python train.py --num_hidden_layers=8 --hidden_size=256 --n_experts=48 --experts_per_token=4 --d_expert=144 --d_shared_expert=0 --hidden_act="swiglu" --moe_layers=[1, 2, 3, 4, 5, 6, 7] --router_score="softmax" --normalize_top_k=true --routed_scale=2.5 --balance_loss=0.0185 --balance_bias=false --router_z_loss=0.001 --init_std_router=0.0063 --lr_router=0.00166 --num_attention_heads=4 --num_key_value_heads=1 --head_dim=64 --vocab_size=16384 --norm="rmsnorm" --norm_place="pre" --norm_eps=1e-05 --positions="rope" --rope_theta=16700.0 --rope_fraction=1.0 --qk_norm=false --attn_scale=0.125 --tie_word_embeddings=true --parallel_block=false --init="uniform" --init_std_qkv=0.0167 --init_std_o=0.00417 --init_std_up=0.0167 --init_std_down=0.00251 --optimizer="soap_variant" --learning_rate=0.00232 --beta1=0.95 --beta2=0.99 --weight_decay=0.089 --lr_head=0.00468 --max_grad_norm=2.0 --warmup_steps=200 --schedule="wsd" --decay_fraction=1.0 --decay_shape="linear" --final_lr_fraction=0.0 --batch_tokens=32768 --max_seq_len=512 --doc_mask=false --z_loss=1e-05 --train_tokens=259700000 --max_steps=7926 --dataset="wikipedia_en"
Below are experts of layer 2 (counted from 0) of a mixture-of-experts language model. Rows are named router (the router's row for the expert) and show model dimensions 0-31. Each number is 50 + 15 x the weight over its row's rms, rounded and kept within 0 to 99.
After each expert's rows: a language model's description of what the expert responds to; "comes after" lists some tokens at least twice as common just before its tokens as in all text. This comes from a sample of Wikipedia text that the model never trained on. Tokens count by the router's weight.

# expert 19
router:55 32 33 33 53 25 35 54 70 36 55 61 28 68 34 31 33 44 27 76 62 67 68 78 38 35 62 47 64 32 76 63
Description: Year-prefix tokens like 199, 200, 201 before the final digit, plus single bytes and characters of non-Latin scripts like Cyrillic, Hebrew, Chinese, Arabic.
comes after: " ", " (", "–", " re", "/", " D"

# expert 35
router:74 43 26 25 68 53 42 39 59 31 50 62 52 46 42 47 24 36 56 49 56 44 42 81 41 30 44 47 55 34 59 33
Description: Last digit of a year or number after a prefix like 197 or 200, as in 1975, and capital letters starting quoted words or acronyms.
comes after: "201", "200", "202", "199", "198", " ("

# expert 45
router:59 42 60 63 29 46 38 80 47 41 46 64 46 48 27 47 42 49 39 59 52 53 45 30 20 45 50 68 48 40 68 13
Description: Thousands-separator commas in vote counts and attendances, plus %, °, km and coordinate marks in numeric tables, and commas after place names or dates.
comes after: "1", "2", "3", "4", "6", "5"

# expert 22
router:44 29 48 44 46 40 40 54 59 18 34 63 51 52 44 43 35 44 22 44 69 56 55 57 51 37 55 42 82 48 47 64
Description: Words starting clauses or infinitives in prose: to, that, which, who, If, while, According, often after a comma or period.
comes after: ",", ".", " to", ".\n\n", " that", " due"

# expert 40
router:54 34 58 35 47 30 30 51 66 37 64 64 51 64 29 27 28 31 46 81 52 74 73 67 34 28 66 39 63 37 70 65
Description: Year prefixes 197, 198, 199, 200, 201 and their final digits, plus closing pieces of words and names, such as good"by"e, disrep"air".
comes after: " ", " the", " (", " U", "201", "0"

# expert 25
router:43 33 44 44 42 28 35 41 75 28 57 70 51 62 25 30 30 37 34 69 50 71 71 52 46 30 78 43 71 31 67 64
Description: Numbers like 120 and 180, words after a space or colon, and second pieces of compound words or titles, such as -day, Av(engers), Rep(rise).
comes after: " ", ":", " A", " No", " two", " October"

# expert 6
router:22 33 32 27 33 45 46 67 63 29 43 70 61 73 36 46 45 47 24 78 33 58 68 58 48 48 57 71 55 55 54 41
Description: Numeric tokens, especially year prefixes like 201, 199, 195, plus digits in tables, scores, prices and ISBNs.
comes after: " ", "–", " (", ".", "°", "′"

# expert 28
router:74 25 58 23 59 49 47 74 51 50 79 79 46 70 41 44 37 43 27 70 38 60 44 43 43 62 58 77 47 38 57 27
Description: Field-label words in infoboxes and headings, right before a colon or line break, such as Area code, Full name, Location, Total, career.
comes after: "-", "|", "==", "\n\n", " •", "Personal"

# expert 38
router:67 48 53 40 47 32 50 40 56 35 46 57 82 62 40 38 41 13 48 40 44 68 70 74 70 46 82 32 68 40 50 70
Description: Month names in dates, such as April 2020, and capitalized word-initial pieces like Un, Pres, Part, De in titles and names.
comes after: " |", ":", "-", " on", "|", " –"

# expert 32
router:25 42 54 31 58 43 36 61 57 37 48 64 49 68 43 34 50 45 39 73 23 61 73 24 65 49 58 52 48 37 76 30
Description: Pipe separators and blank cells inside wiki tables of sports results, election counts and statistics, plus semicolons ending list items.
comes after: " |", "0", ")", "1", "2", "3"

# expert 26
router:57 36 51 42 37 33 22 54 54 29 88 58 33 34 39 38 47 43 43 78 46 66 52 33 44 45 60 51 49 38 59 45
Description: Sports and ranking nouns and ordinals, such as season, score, goal, final, second, team, runner-up, in match reports and tables.
comes after: " the", " |", " a", "|", " first", " his"

# expert 46
router:58 52 40 23 52 44 56 76 62 45 52 54 68 87 47 31 56 50 49 73 41 76 51 51 34 44 59 46 74 13 88 28
Description: Hyphens starting infobox or list lines after a line break, plus en dashes in scores, table pipes, slashes and semicolons.
comes after: "\n", ")\n", ".\n", ";\n", "1", " |\n"

# expert 14
router:34 57 47 49 50 27 59 67 67 56 33 71 95 76 08 32 39 55 36 42 49 59 63 47 71 55 63 51 47 15 76 44
Description: Bare spaces before numbers in table cells and lists, plus opening parentheses, quotes, dashes and slashes, as in Born: 15, Floyd (10–11).
comes after: " |", "|", ":", ";", " in", " /"

# expert 8
router:43 44 70 73 77 41 51 24 58 21 53 47 39 75 48 41 42 37 34 39 40 56 57 46 50 38 70 55 49 38 56 48
Description: First piece of a common noun or adjective after the, a, in or of, as in part, high, long, "conc"retion, "prec"ise.
comes after: " the", " a", " and", " in", " of", " to"

# expert 47
router:59 29 41 62 65 31 30 53 71 42 58 72 43 61 29 28 31 43 58 72 51 72 72 63 43 29 76 31 62 40 70 60
Description: Mostly the after prepositions or verbs, as in adviser to the, plus table pipes and odd mid-word pieces like rif in terrified or oven in interwoven.
comes after: " |", " of", " is", " was", " /", " with"

# expert 20
router:42 45 64 56 31 32 41 56 72 36 56 65 31 63 34 35 30 46 51 62 46 58 65 52 52 28 74 51 67 32 63 91
Description: First word or piece of multiword proper names and places, mainly directions and adjectives: New (York), South (Africa), North, Middle East, Hold'em.
comes after: " the", " and", " of", ":", " The", " in"

# expert 5
router:63 28 43 70 26 34 33 65 73 42 57 74 43 61 33 33 29 34 23 71 29 67 72 46 72 25 66 30 59 41 63 65
Description: Word pieces and name parts inside proper nouns, abbreviations and foreign or Cyrillic text, such as Marqu(ette), NOR, Derby, Dragon, V, G.
comes after: " |", " the", ":", ";", " by", " The"

# expert 41
router:40 32 44 26 52 29 38 14 66 31 56 70 53 64 29 30 31 44 50 81 46 71 63 61 48 37 74 55 67 30 71 53
Description: Content nouns and reflexive or subject pronouns in prose, such as himself, he, medal, metal, alcohol, often near taxonomy infobox fields.
comes after: " ", "-", ")\n", " Order", " $", " his"

# expert 27
router:20 35 21 49 63 55 21 53 44 37 56 41 70 63 36 28 22 46 56 51 49 36 51 40 49 35 56 44 74 44 60 49
Description: Articles and possessives before a noun phrase, such as the, a, The, 's, his, its, often after of, in, on or for.
comes after: " of", " in", ".", " for", " to", " with"

# expert 15
router:34 40 28 35 66 30 40 52 65 44 57 72 50 63 34 32 29 48 38 64 74 73 74 52 48 30 73 34 59 40 72 59
Description: Subject pronouns starting a clause, mostly he and she, in biographies after a date phrase or comma and before was, had or signed.
comes after: ",", ".", " that", " where", " which", " he"

# expert 23
router:49 21 58 36 34 34 17 58 74 10 28 39 69 54 35 34 52 45 55 75 64 62 65 21 54 48 53 59 60 56 51 65
Description: Auxiliary and copula verbs like was, is, were, had, also, plus -ly endings and main-verb pieces after a subject, like stituted, founded.
comes after: " was", " he", " is", " to", " and", " He"

# expert 2
router:42 37 45 38 45 27 36 52 68 36 71 65 31 62 27 30 34 40 47 83 40 74 67 49 64 26 78 49 61 31 66 59
Description: Scattered tokens: month names, surnames in tables, sentence-initial He, mid-word pieces like iling in bilingual, table cells.
comes after: " |", " and", " B", " August", " House", " September"

# expert 13
router:48 18 28 58 47 50 31 39 61 49 47 69 56 61 37 17 40 23 46 47 25 72 47 53 38 42 74 79 63 35 71 37
Description: Double line breaks ending paragraphs, infobox lines or table rows, and the == heading markers that open new sections.
comes after: ".\n\n", "\n\n", "==", " |\n\n", ")", ")\n\n"

# expert 21
router:52 42 45 71 66 38 38 40 52 49 55 63 82 57 37 43 45 36 40 46 76 72 56 42 65 51 57 27 65 48 63 32
Description: Pipe characters opening wiki table rows after a line break, table separator lines, and heading equals signs, mostly in election and sports tables.
comes after: " |\n", "\n", ".\n\n", ")\n", " |\n\n", "|"